Weights of a small mixture-of-experts language model, trained from scratch on English Wikipedia: 2 picks a token, 12431 steps.
Below are experts of layer 2 (counted from 0) of a mixture-of-experts language model. Rows are named router (the router's row for the expert), up (a neuron's input weights, with its number) and show model dimensions 0-191. Each number is 500 + 25 x the weight over its row's rms, rounded and kept within 0 to 999. Numbers have three digits each.
After each expert's rows: a language model's description of what the expert responds to; "comes after" lists some tokens at least twice as common just before its tokens as in all text. This comes from a sample of Wikipedia text that the model never trained on. Tokens count by the router's weight.

# expert 3
router:582478515489497484489515481496514500465523529519480476506492538461466442518469507478504512502521501504472485530495520476509497516483490546495484525508519527502493511503526488505466453499487516538477511491480523505498538537468549501502532561472521457530478503497479526472570484481479498497567561517508518494455540530497493448491557495495498526505542510479493495514493499497516464525483516493482482440536447484523521513518490521499478527496482556482515480509504488502499484491516472497472489505533476492529494506477502483504527512490481478483474525536506515513502528513447528480
up0:512473493481524486536480528502482491508486516512505524419466507468507498523490463468507550473524510519468489438481487527534470537534517537468494481490461499532453483469514466485480483505482543489502526507475472527530517518486480517478539534488533550479461494505536490529492472536514484497483500472512481500446488505471519527524504481482491530507503521524543473479477485491497503534527500505575527532491539490503484512455531540500547487479545523536451468511483508513493488483501454467531516511486510502484504516498499511508464499483527478516496476503523479493513467483522484521
up1:485467522514489453465488504495493500498502478484518495484475488470499495475512493489444446487464496496475475495463514470499503507531468473475471496466509505528521504512523507526526511484481555481538520509467528496522477459507528513525526439487508517518481464519450478508474479513529490539484501535520505468546504476469510510524500562485514493525478476504516513521554474520457501531477461517481479530497532521525429494547483500483528497519470497496531501494503494534533494501485471475512481479517534506550527503528512526448505512488455532536490494493515526519544467487454502484
up2:480508526454514488480495500517494460471473524478493530514490464497454473463515487543523488515468500493492476519502504511506478493529556506503493476511510520515532488504504490506536504486538461513517456518470517483491520509484532498518520513478484480527466500483520522458444488523506501469508515545512536490494491492476513474522489545549488480581485552503505513472475509518542446486501457502541494495499519500530506488545442524483504519510530516508485496518462470540474470513487509501495526507493494484535522434475517421495478510488505489517503504519469452513533521482497461515
up3:535527527561498508512458480491506523469511514513531526464514508523473515516511479502496485463473507496496455448514453510495511508550540516519484464515479479475487490514534467483488509523490494528489506543511477506497512514542499458518502486520514482518497494526424524480486524562500484510510495466552506473500472445502466514502512525499509548498552542478504455510495489490486491466537537505503535539531492509528505491523479536501483517500432456476497471492500506517505462474517511518480498477507501512501528505462476482511513507499517461493480544561498501499513519534519543497
up4:531476470463443504492471490546519478517489488511477472509501516449518498498515484476498496512504478505504515481487500481468509530500484503527505511522490505472503552490527485470469510498477515498516516493575457527523518552509504482466489506522487522481503510497493551478505444500487479498555497500527493491514450499543539476470492491459516523519567503464483513530455481478444486542520527501475473518498451496494525483497466498500507454507486512493518483467516475482478493502504515500494501485543481518564535542498503528508522435464491514478491519521549507479485527499476534515
up5:515500510440498495486539526494534490541544479548526493503499496509505465502448475524517524490515506529498500489547530515509483513500497489474486476453504514470467473496483464511472477504573540496501506532514474459497500479475496456483546526526454506488493469498454473499510485473498477470481483512516526499504534461517540464549490511491506539503544508529466485468531541522499512502467458496474522474520536484454507475499519490502506506513523515519487538498493518516507519524489537464473533464481473522496521506504518489515538499464503493515537541486500525469514553546489506465
up6:485550543468454525499534509514491520474531543543506459526508559510474537467528502501457501474478482501518492511465518503468475519507484486459437474519466526520502513477493501506549525508528539524510546492524502510524501501524535480492480504494480530508487520505473512466455514494509491553507489527472474496528495477492477470479521527488500510515510445473518463506467494512537467488496551529513488505519474522524529467514493488505490523522521501521511467483498472496457476523467488512488518526495507523481503546512467540511453509489507517481485535511476534489524511553437497483
Description: Mid-word pieces ending in a vowel, mostly o, e, ro, ta, inside foreign names and words, e.g. Krzysz-to-f, schiz-o-phrenia, Sant-ia-go.
comes after: " ", " G", " Z", "z", " St", "ic"

# expert 28
router:522491513462496502473502505483544495446455500527498527524479481459535478536465475501435528481498478510505556520544507534484498501522488486470477526513437482484536506493481525553499474473479538494502506463511501516516509503515522497473479481462474471476470517496519493474510506548486479514551522528503520503483465518521499473507490519489489481490529482517521483528446477494522466480467477444456529524521505467524482498454533505535515503490506485508521552524491501505463445498535529492513553498526480534476505529488464464513481503463485489493496509522514494512517526484479518490
up0:483508511509512507466517514471489561511536521519517480536470517499541510481488544500456482475500456493484521473530486487497523539514534505513528485504465539473520494437502470498447520495504493507459482493512523498472479477499503515521482515468521477479475472496536529483535514512500508502501515470478510492508512535509522511553473445537498500541514492470520456508504498524457526511490486486470517470451530476539474498509526522442520505522487444444503496507555479465510461497501523507473466500532543500496507484459517485497480523523512500459497527495499437510516471512486483488
up1:535500530468492535512520453507486554508482512501485491481492472498554480446479498541497547515491515525475528460507512478497525501514483477489491507512479525516496484503457475543494520489485467485464514506470507488484483533492477497504497493471530504491533517503546575495509482543535490475470563474485505531522491517500518459499456469482502498426533497481479512504499483477509444486473511536479532492486463528501471550508492517521535520519512507536513487484526510532478501488456480535448493524559521511517476489505501531472504497515521501466511517510494537532523466509488518499
up2:519539536517503547533463507485530490493518552483508514502538480518462465479480475501453518520495544507556491499503519526496507511467504477498480516478468482514487499461549492524514516490520472482535515509499509484455507526485469494484492522520489489539489519490495498505493504484510483487479524561493482444516510473472490457524470516470508495498499477480467482523500453521435494507495495497493513488516461489485529502502549471507513516558475498538455474469489489511472510487493535517534516481443456502447476547500498507472534495507494471521505503491514518544477536547557492496
up3:484489496555523496443489466572472498490490499482443483502538515528499476493498545510517492520472515482473478513488480487510507506517510528539477521470482492489534496540518534499546539502491468471488513505543499500558515520519467479527534502468472510510486512501478527494450517499498507511506533495521493504521538493513506516471479506501531507526456520515515499534480507519520462522522512522530429521499528537482462462532491517503485513484478508524500509496512487504494516519495529488503501546487451530469488554536488492499504545508528491499451540470536566542492492523518514524
up4:491496511550467527429491485481544509472492564470483509495493500556495521505492487483481489468513493550449502514510494492510516486505508508497474477513476498522499563540473429472466540477488501501529528505501532477483536473517480453482494515553486519489502528461521471463499499494525488514507482531556498468544514558477527536479469507508490541501522500497464486484474487486501504519456496520447526489493503464525514518495536471508514512523480513456525491496471496486472516463489466484528466526491467506496555488495506515498469480507502484481496535498479504515493477501492482481
up5:498498514513501540505522466565497519517512487525497477467523503548512489496503455461519507539495508506474551512529484448526472516510478472494511500536492509467506529503523453517525492481531504485510511491496538522483525538526510506450519495435485508526461548509545489496493506499509542502513523520526477514532510513506487506490499521510523516568496533491483531528493492484489512465526463441495536460468506521491495483533536501518493539508539511518505492498433510452489462499503492522469496515481543512507485513486514558535519486515514488501486552492527466514547487504498501534
up6:453469499456500489479537505481523473482466520486482496511468530507485477500509527506512470518521497505560506509482502517521513484503484483493495524509518527519526487469515500504489507482507592517455494516489504488519508532516548533509483449469502485481471474432506499480489497452508487510478488495487497481518491506486516510530474498479491470479539504471487505527487495489533541540487499487567511472553489477487549529484510473497538535528497499474487503531490491482510478501470522481539488508523537532528466530546540486536445521486534453467473518539485518476471521508513474477
Description: Lone consonants t, l, r, m, d and endings ence, ure closing or continuing words, e.g. cour-t, Vol-l-text, inclu-t-us, I-ll-inois.
comes after: "l", "t", "r", " re", "ol", "il"

# expert 24
router:470461541476516508503455538451493509478503491496507517521471476467521474541512496472498502538503469490478505536557487492513480476539463505520541511510516507531515480494494502504479469510486500487468494489491502495455526512492556543520538517467561520512491465523513534535512489541513491509496533520480482503488523508509505498497476505462538528478517495495485430505478490489520489512455478488479476468501477519519473508477477518529474544475476504470554496515467430508482513485509480478477473497500471494496516528494528512480478504479473442521483527548565511509504504520458496474
up0:507452477516489513513512524491485483464499467503512557490514508489470538467497492461513499489497519461470488511507490482463480497501481478465519452512525507526548456513524503475476515463514548526522480529500467454471529490527528497489491506512481504500502519489505520505500466512455467564466459535467496504512505485496519454524477440529541518505509523520483467501479504478507530503522507459506448484533487496486486513524483494549529474503463498480515472471500506516544484515510536488471466519519471490464523484501464452459535528488510505489514500474535535472530487556498504469
up1:468502508481493481506498513486445536488532507540455552493511491551521533534542504493495530450523499484476453510533544503516526449494525490499518455484464508537506490515516524508486496534447516508511510512494461496507496487472534477500500483470530477506509489466550491451522483536470506505524510512532490481517530519523569502504505504483499510501486486479515508504485486489526515498491530496415513483503517485501503521493534497505465452444511498484457478512497506510488495465506484517513541483487499519551520464528478519493521535453518477535528513502510465487498480529450498513
up2:485483496496489500470532433507521486522482476515487533509530473546467510475494496470505469477476535475550536532446502453533511523503514552525533475533482499523478490526499479478491506464536496483504448492478471532503489485506482488465452477475505528493516496485498446530503474516509502519507470516467554528515522521522504467493465518461510469548487511499481522486544511490482504497459499485513473491488505577519468476516519492480505516487525518501514501482512499465474479502505510501515514540498496514511511515558458505507546518443495493502464481520518474470489523506547518465
up3:509514507543510497558496440451467506476434497538507512451502480496544500488500513508537483516496522492485485487535501503521494512530500505512519511503507480517550509516486491458547492497490497514496493443515485484478519487503509502477511481497466472516470505502501472495497526500447476490489506464467512500500527534501537523491529508508555554527499531433514549494491480543522486505481525520451492464535500463517537500479511503482502463568506530479516491532554502483536499495475472481450502527505515535478562518493502492497457513498508500530498509500515497503495538506462499505
up4:500511498511484460561475506504498511462455488490506535503506489468513500493486455483497511490510442479515517477526478508484501493471504535458482520483525511488489514525469509469471499482513481497485507473523479490526498484471531519503459524538448473490523523510508484529532477552462476491512477485550466502510523496502514502463500501491533519477530524520493498486456507512537498448426500485500483505490532470525488489503461490508481534538460498495506483487490497505500512473492495556493491472465422487515506529508524511439511476496501492560464513484513488477545531541521516551
up5:504508512482557498461540540504512486529474469484489502551505483501521512477506494491486557511522521539521488478544518501488477516484475496475517516481482535526492507493469510474497565504491479482500496533492534496496504536486542481467471473533487474491499506508489522505469512485515508529454457520525533513518466528454490471462541528495516539468478466491497468542490531453494478497473494486536506529531496462467517508508506489534465505499501473503485488535540487505541487496461501490482485484572487516462460530500505507480492505460505532529536545475500507510475479501509502431
up6:541557547502502493503490524518485525544520543530476518517524525489513535521508506523454466488507518501478524505502504502470458518476483483509461482528498498523525510495486502492468518472479466534530534490481520496495513516518521521489535507513491492492483458506521509490491496529498485447498559506488503509510528534467503488510457502493487525541512492500501468526531476497511491509521464468461490490473446485464515423501479496517543488497529504514543465504475479501494554480545513573528531522487483471515536522479493493482497548513522535540485495475545541536481498481523517505
Description: Dashes, parentheses, slashes and symbols among numbers, such as score dashes 2–2, year ranges 2009–10, and LaTeX subscripts.
comes after: "\n", " ", " 1", " 2", " 3", " 6"

# expert 17
router:518502518498516476499451477476510516478535467450472525514502467477533441526482506468516510495508489499469521522528500486512517488517493516495515507488482523521483452522509467518521459479475511480462509505523515511452546531489537526486493546474522474534471487498534508523545490532482508542489508549473510459486539483539500517480495518455522540487516509480472456520492524490524488524480491450490504487490464490541466486507520518523498499492443549495542489517514459503492492483505469466481469505513549513504487490474511506487479519500511440495466535517500499432488498512448506483
up44:486485490476544489422534510515491533558520540493470525476495512490480466501467477518492450534531549506521525505505492472468491559491462455483500478514504507544487532505514489470441482562497521454470490478514517473496562514525510510540503478473544507510470497526497504484485492488509478530462464515509536489481517526485459502544493455520522508504521528527502509512487497497489502544495472480539519493516483532503462491487480489520497536511470497537482475530522484494508534492512507503508519491520512469488496454511531485448491487500530466456538497483507505494490522489488501524
up45:487489504547485469489468539503487480527505496470452470507500493502506494500520509528508480465466486493518461534474510478444512523533482510512503428472475574528522546512472502530492506539480493484523512471517533499486457499472500507537486518556475468512482529492474507496501477510472491534498493505492499464548528540504453512503489561493492473466480500495522503507484517491553513473527488467502513503489524524502540528460534476498453514526493517489465478525498519479446503489516506481495476522539470476477489466471478496537459454482519477512496491488472484512472506470490525515
up46:520487500492552548447514462479533465500463469476482515519485530428473496510490491488472530520482495503548508479503463509499470543562549501507504474530536562516489461507505448510543496531501496561515504482500478501487500529465529522486528506523525494510504471509502488491471500510465515529494498506506508498523549533485510472546547483494517493505498478476479490486512518477521478479517460507517524497483509514476408492436522512520530502473484484507524482472474474471483490485480503511490485504515496497521497500483507473519538486525521487517523540483507497470484522522515479475
up47:522501509476504475502520476479508506517517490482507536451503474551523507510472485557540505522478502518492509502512528510486485526518532487505502493507525558540492458486460460498471513463496477497513530530486522487468488499472447533513469540478479429436514564488505516498521484485492488514504465481514510537483492508530508537539481455495491535513484488494479485518522496535485510520522469493523537530506514530530488479502439491451520491485510557490516496490504468497451474437503504531496480537493519494513489495475498499454489512523500441494491472528511495521518490503484469491
up48:509493532530497483542558502483494485490502492499507465512482472500483479513513568491554496496491498517491548492494498516495513459461532504480471498520523538522459490525490469513488471483495521506500520515530532513488481538512503503497416551492485485505449457501523497513472497484505472498520524520507478496483506486463508503515498490516496486516526531511461471520500515521542490521502452488537511467495491509442526492516518523496496505482510505506566506451497520506519454470554510431533457487507516466530518509501519491520518470505541472493465470467462496507510514549482500463
up49:511509485491480507459505549532475527486487486504503507504484500491474557439510534488477469499501511483481514466489490506511568485531542499480519542491521545516543454475519496504480524526494510491492530504490530541499488484471518463498502538502449491533550508502490514538478458527540527515491540520528509505500526473518503514562494553517495507494460531507515484517520484504507497487508482539482499489459473536510477484528488505488527496486487503492466554498467559547542512468490536498524495528534527508487475508500523439531496535492484485487503485527458500484495528520510474482
up50:510467507521495511468493565502497505520502474505493562518492544495509523479469508473491533498495454494493518522512531501467481496481490510492523469476520473508463485490505503541520486518509437521479489540484487497516519497503505544478538448500502539555507507474486499519530477534489468506505453516530513539482509516535517481498504501506505476519500496478484484527512485502499491467468509451466510467493477511516468472595492521476472492501507485527461507514514473513457490484513484501481530482486522526473510450508532449539537509457514557506495486487523526447496507515544479511
Description: Standalone space tokens, especially after a sentence-ending period, between table cells, or before the next word, as in Track and field.
comes after: " |", " the", " a", ".", "|", " and"

# expert 18
router:566485521522500496535489533502483511469505513470496507490451519487467485538485500511448521526480488523464508472494530528536488453520492465470483517491472546504512505512523479469573537525495485461469523506508505449493489504527511494496525518528515534514487508534470511512538487525494505519525524525512519491493471465498471526479527530454490477497480522456450505540478528495499480511474489493506526466464496547518439482474508496466523503452519471530507530514502490531488527490516508503484495495517463525538544518457470513455513538509476532502502514506522511491540514474479509483
up0:551465524524497464523514471533504507490498545433469495470476502510501500511498466496513481500442499476540491548456492476498494519494511475521505499519465498479495501534489509472503503477500518509533473525495554461477483518520505481530517457516506495548473547520513518516521537480522473527486520470474513511504533513551507491506517479511497503494522513487541498493482470487524473484486515474496476434523493492472502516511515450519445500518501481443550480448474494522499527492496484491499472475469525517442487492476528519462485501459447501537489498461481490537488480475514511503
up1:529525508444428536476504501516500478479529514509478452484516510481530529459519532512517513450533496512518489487479519515498454455473496471506500474508506489510486537533482492487475482500457505510572506509463497524485479494500481489527492487525495490473510468465494522532497473500539478471527476528508522497510494483484516521514444471478469462523498551477485496512507461482485494476441495469493526496512495493471524512496525498507447492505500512521494504542505487493484512481553529528476444522469504527501537526530462490491490514457526531467527510548459487496526535466514483501
up2:477457491488505502511477530513506508505522487480503467558457481484507486499494559517468523538559510447483472501494496461466480479504519469525502505507480492514523501478485480469523472511504428485518522508501532497479421498479461493536493515523516528504530516450493503543523506499469499526493493491506536512503486480524484498450506484498500518497517494470497507530505477516503498539492493526537521507466497513540455495482537477447545518492475513478484519465482470484537478519545564530532476513533510493522492492465526500460502506542513504507529511544483530496463492507471503481
up3:534488487514513472499477501518478477547488495499493479479552506496490467525506459467539517470485485462474521512510545495507476492508551462488465489497537524541501544535501469525501487494468453508515530483470505486489482489487487488499476439504472498534506469497446495513526460467499483530464505508499481463490533445527474517505513506507524519497500456544531486496494530527510462553451483473482537492528482544459515511511482503534494506529514493536481500542510488488483488509467539470496511516493517513504473491547497464488530509520486486477461534495499570495514465496482499466
up4:498493534466490526505521494532532502487453485492500497471501486481478501465515513469533456477546483529483481550497538516512498518559503483501519534567516514489495530448536522506488537500511494517455498502518499509511519468522509530487478504510469508501484522501541524479524489492494534509523439550481543499482532497487521503498505543524536501510479519514504499499482471484504492461485492519522524489497523502539513553511485524458453583478484508468455480458502534479436479515514509470479510503499521515477497514518487518517511466474475485512495494458475455503507506513502512553
up5:485541485507512547504508511487505485508514463513551440484473554519513498498513492503464519452490478490473547481479512506491475533520501497521507514503452508447496518531524492541477465521491474513492505523457511497459517510470491492506523482469524518501504497509518526526459541518518464547492495528530537467484513477515483481565533475499545509477493487534536516506497509491461507485495535483504513475487534550574467525509502490510490467512476448482506551498508473546510503472485531510499513519510479536509520461499505525507491478500522509477531474536501489479461532479486533523
up6:529493470514513538472525534517503460523542474497540497498531523483516528486491506528481478518481495469510526489519536535494487492499488481471511503489482485494527519485516541479529534528511484480495476497509539553483480525476511510513549529436483498507513529479501510488480516479472500500453502551507506539453487490467519497500493500495495479514492497513521475511475530526475468482496529499471480536486501511512509439548522515555509543458469506536483518539483473520534535542507447527481476460511492533520500550488468500495489498460483522487479545491507505468545480557530499490
Description: Word-final pieces like in, en, man, son, ton closing names or plurals, e.g. Hops-in, Saarbrück-en, talis-man, Nowakows-ki.
comes after: "s", "le", "in", "an", "n", "g"

# expert 19
router:506514519465485517494483510505513508477561475519506479522538507477494486506497516458476456539498474490499457512481469513498496537532487500479466482565532508542464486468529503480508502454491487511483528463508512461482541533529508513507527535456560473494487458526498497492512490580504475521509511526537479469502539502502501486533517500475486535509513517494514489520466514518519483526503525510465508537543448519515521519480497501514464515489511441463506512509504499519488471470503478512460517552503471499508533524467541519434482493511492497487487520515515522487480526521494513459
up8:489495564550500500518512525424495526534530520502488544498491552484438468498483477496524513499514489455491481521542531500513504484487491444473465502518516531545515475560490491486511512523464535479496494505524501561501505525481489506473532477492506506453500503512555502475486485485531462499453520480497513542512466500474505489523541476513495468509518501514540511504511481504546487495512498516486536527506499486473545490574518487507479518515482445529518514477515478521524525483480505476488473521529515465484529494497509516472456525488472504527504491493488534501465502500496503490
up9:502483524485524503542478485490552485541494465527488493478527483508501438535532466529509517471471489511509495449502557490540499551548550504468488485489443511529505498458536467518485556508508564468490491465519518474482483520495501505472516540548512496509486508522467557475473486482508504511498530488480512520503467519499476514506531507484483438499494476521528504505508496470535473513508497506531483552500515518501495508510515502497514496480522505503507503460469511489508542491552483460493481532522454535524492518499522561509496493486486536478507504480498497466500458498517481497
up10:524466501456547532500485496543478449477515509531499457458492527481499450499474507479462545475472542514506513500455534453511478543488486469498563473500493517537547512499519511513499508497475518498510503454489509453521472495480490510506518489554486487497522486545494507517458489532515436493468517543473515506503549498485509472482559511495495513544506511497476551546508549496529494490515522478527482463496507510504553514532512487506518515493538475481497486513471537494487502536482514488465501517499508484518501452499513497491500503535496475485522506511535537521527511502488509507
up11:528475454507491507513456515448481527542521479485520514495529497511484474455496471494483478492482465508470486493490517482477495509507477515508462457555487488459495523510537493491532505486491444511509527468473512535460558463514546523508503488508472459523462530470495477485458503471507476551516493521485485521482510494496481537486481527518529491530517507487481480480514500526479491511540529489538501512493468522490469448489514523528478560473496512464500545478511503511501493470511452528549543544506495490506484515518510514515535490547494487506468514496498474539464476483484449487
up12:479483520505506514479463518528466511486527512495501526503529512474477496526456493513438532460528517508529505509482480514478537481545509514501508515499531559539525522495475481548475497476477483499549506527470541492517476517504478515504459532517512526522501511482527489478453476506505478537448502504526490461462520502480485543498477521469493494522518485476494494510530414513549494476510514502526482495530467499485520447514506491474501519485471501491525468509532483495506531528509512501514517482475478495449445531528485507478449499495493529510463543475519557522498489497489532480
up13:491511442493445509475503537536494505490495533492448485511509483482456457506512483512481514499507506489505495481516505520497486503482457527524520509518478509495463491542439507479486499529510542542566493475485495513497539477500493465528520502472495506506482437498523502457493477460518472544525467525513480488472501493532511488507542472465455526527534490479489496512484532494560512476500501488468507518529508517547496570493448491501522495474527458520546496507507491513483497492474506518541499497524501507485495477546484498477465494454486495453526544515515512496469533495486529521
up14:491506550497476502479493526457499482480442511448499514521491475511474452493539523471533520511490480486530529493486525503510514512500495474533558491457495496477518517516509530552469514535529518502533540508488533530500516503513494509510488542488511438475474480482526520514545459532461509508504528488495516522507484486462457479518505461534468452479518490498483491506505502492543494490466436538462478454486508496518483533561498526555538457511489529475482524525476490528539507495499473481467494505495509504522476504504469529515492506514513474503501515510531505506479459497467513518
Description: Word pieces like al, y, ick, ock, itch, all following an initial capital or h, e.g. h-al-f, Ch-al-ker, M-al-one, Wa-tch.
comes after: " C", " W", " h", " G", " Ch", " g"

# expert 6
router:555489516505512519505491536501463507479531517503489514499445542503461445509524545526473521494518518472436499504473503526542492501510518490462505509473512575481541447523509481531528504526475476518489482504478510493522519531511512522498494500482512478518489498505482507517494527490461450474553521487515482512458496516519499523446504491479479459512537521508543483536483492474495476560508514477469507515501479484490513493511479512483473528479474518467530531495507512530480512479537509465542517456503502495480547500473534461485466515486477493479529521515529515481484504440527486480
up0:486508538483498511520500499510478433527520505504516459582499501494481516499487528525469460559483504501489569492490547497512497508480534552499502485504494501486480503490446457516504511494502526535528480471505478509499447537454483500522459493488522520453513498491540513496531498506499493495519512509512522518527462518518527490520477530488487499480507481486481498553505470529542491479494464499512486499554513469475532484534506528494539505508488487516495530449531488496479507509528519522522526500469477470525509487529516509505522507466475509519519512512531500490520565522580505474
up1:511484539513492488514514526512467581512493496458502486483521522502491457497524471494477511447498505455512517540500476519557509524509486508507526486535511533483511498500460541517523484496533526489483436507521553493490552507509499474494482497487529510480490536461491508447500503521503482465498462517512512514506534527454514533520493530456527521514463529526474521520497509562519472514490523517581534479468490529535492508522473525491479500500470497524511521450532493490503543511491518509517488530516460485472497492519508540483481503501476503525481480475497493491511514506469482455
up2:516484527526488495528507519513511458506430558486542495494510496513538479505496516516494489518463490491511508478483518487460505463478480438518471499488489469480470463507501504526439491467494525490460533536482499504514481439498489508459503503511548489476530504510491483471523510509487529532526503497508537499545521537492446491502522509470522511456529515499508523471530521494513484548454467490463523497523516485514502526489525482478445466492545514501494507536547536511515517470497512461503523485505487506511495510497467501506497526439564532505507494483514511505505521445483516469
up3:483471515460483498498490517538488521465483493506449462509538466510497486532517508471475601525490476482487492524525528470546457517506460446516487492540504494444502526473490497503457518518484455514490486504490525523492474521492524500501537493506492472478452462474457534467519505506516509484506485530510473501448477477503487539521516481497533495498502531473487504509530486532494496486503491561518528549506492481527493502498509480515531474500495492467517515505506468482491470504472497487512507462439507470505512512484479521520514494500473560520514459533529500507483489508472553529
up4:477499565472478525453497499511498464496502492452515469496492517484560525481480497478523500514478512471550503468471446448492552517486510509451488513493505481522503481483544437506520444494505486496517538505488506493471546542523482508485491516550446488497515510513478460444444508533512505506535511500540529496508489512565523512512513530491564493504496518508491523493456528524511521508460492525518504520481510508487505493512512505515476491515518489530497522481530521487495509522514510499447478465479513512495530495450532492514496506527474519480522525505487487512515532483493486458
up5:486504520514466494485479471526505514483487490500472510424506486521537515498534486505529481515499494495419520515499501465490550501496492499495526510456511505499519473526488472515456511506501511515464455495510494483491468513451536502498533519520494509456494507434551483515474533495493448491492469488507501509506477482482518540484479479476538477503491490488537477532454479507468444500490473522505534492461487487535493491517510430516499455510507499486443518497502492505518527536538504517522497522488497488527497482487515508481523499503533488502576531529541507515529494467540533493
up6:495415514491464508535497485512453490546540519467455519482511496550485522520504544502521509501492485494440482522543488500501486446541502465506488521478493476504530496511530483498525539480513507480505499501505494516488528509507496530539514536493496496498505536500509498508521547486479504500503534488537475492547514527497461524533477470515525502506530516524486518508479497497556472507470499471522551482528501488500535541506489516501470496514508519532505463482464484547466513505474481524503521510530506484433501513491470523539487484500526521499483509497529442469524476482489571527
Description: Mid- or word-final pieces like le, ne, sa, e, often near a word's end, e.g. alle-le, vi-sa, band-le-ader, effici-ent.
comes after: "ri", "li", "e", "re", "le", "ni"

# expert 9
router:524453509460520504506488489465484498487506550515456495555478442476468482523466576493457473490508495504465517503512503516526503494504463475494542493534466491533479466472521496522499523491494504474490566479518495499483532520468513507498547557484544474522483512485520516515521488544472452501531510504449498451432534496518494483471495515465513551498489483481473478509496461495552472523524498498471527500490479549496479508506501505526486481471505505492528515541510457496469511486544489468499493475501481500476532524484503486497502527509477502506511520526520518491486520485515492491
up0:524489505489474493480492480522513518519495501511511487492493547466508542490480492501476461499539464509445502520524488480522532493477542483468484498455453544479512471506477530526499521515517500459548537516535525482532491516436518450492443529520489476484486511499491489496515450499523480503500518472551507510515496515508489477517492531497570517540494525476500516501480459506539480473509477457460469517494529533503509533506515490517532504492533494497486500527510546520550469507453485521515487458517516461521486510502481478531496487475540499507510468528534457478506533499530495467
up1:507467479490498483506488466486512494473520458487483490519476519487484481511484501510525481509495494520468539501510508507512500493452539500511571520467540475508521516503470525510478510518464468492497507481512474501502535484452526477508543466537516525524510509494510495481528490511505485529517507536504514492485517531478531502502448505479503498565524528494465495489441460544497486506485515484527505540505497477473490467491501519508494533485526483533487463540475509493534493519492509551472510552498492521521457463567502491489516476501538473516456542457528444487442473541485497465
up2:445501493496513553522535479519466439444499539523514514471498471500480505496503488487528509482501500504507508485493524478490475471461515497510521519457505504512483503484470534545488507503477455499581507526534521524478469469489543500514480493509471523515475476488486528520511471480500494506498488521528513493493494510543499480530550493516537445530477493507447452533490525486528546524502487506541515502455450506504472511487454496536492529550493515509501527506519489500458471524510468493490522501503535515514524508519514500515492508488475457504534532522500525479532483562529512479
up3:545544506459541497501481522502521492524506508559477487476516494493497493462510547506494514543526486526483502524453477440451517499492484534458474478434497531515492457526509515488504526505514543534500521481528496447506518495484529482461506521539544511459467510486519465506528474509515475497508491490456500486510496478528469523507512507504497485483509514502451510538516505535479495503492513497473511564486457534526528528505505477479516483505510542514524507524532542477525495517464513472470449532495531476512479528462456494502487511487498477491534472502492517488495523484468470470
up4:484498532497540487515523458489484487484494438474505493501497516493524514511495503514505537523519509467460499504478503485515525495466482489483498497459484515489456493491464482489480497491489523520527533483525506545489483540481518464499488462493531475518545465530503480456499455528494448501509516502498479509496506472457476481489521440460492491497500525484517479488519533471454503522507508502497491531501488534488488491522454539466479533527496538488496491525513512519501501500460492497484489510473457538499518500513511592544512511516482498464504502486533561398511511490485499468
up5:467447477498525512505486498502460524478501523523475502533436440473513499527509469512518518479519505466524522456528475484489473465529461473510514484448456498517512475517510562541515426487501507515483518459508464503488497453542534527482521508498474488543472505524509491516511492537502499521460516473515484464516533506495511505478522554498538533501494519522493487514492497521498506507501495484493538487489496493450508500518443473491517547501488530549527499500465507497474473530478487535466492476517451483517488522467480461491483473487538463515512492500536503506498522501485512519
up6:467506492529470516524528493460528536461502505480503481514429555478502492509524524477500473501529523488490532527444515530469514527521513509535488478484500473520475487469489481507492500540540487510513510482463493474485442506496496492509474480523499480494528474513517497501528482529496519494503494498472504504482477453533526440508474498467502526559450494499524521520474511480500520556475505494532506482477515496525490531462452475496449480512530487514507477502465517517526522484537551470522452472529491490449497488503453502491494502480487495491490536503478499463493507539549451496
Description: Prepositions and connectives after verbs or clauses, mainly to, also for, with, into, than, after, e.g. due to, snuck into.
comes after: " to", "ed", "ing", " and", " was", " the"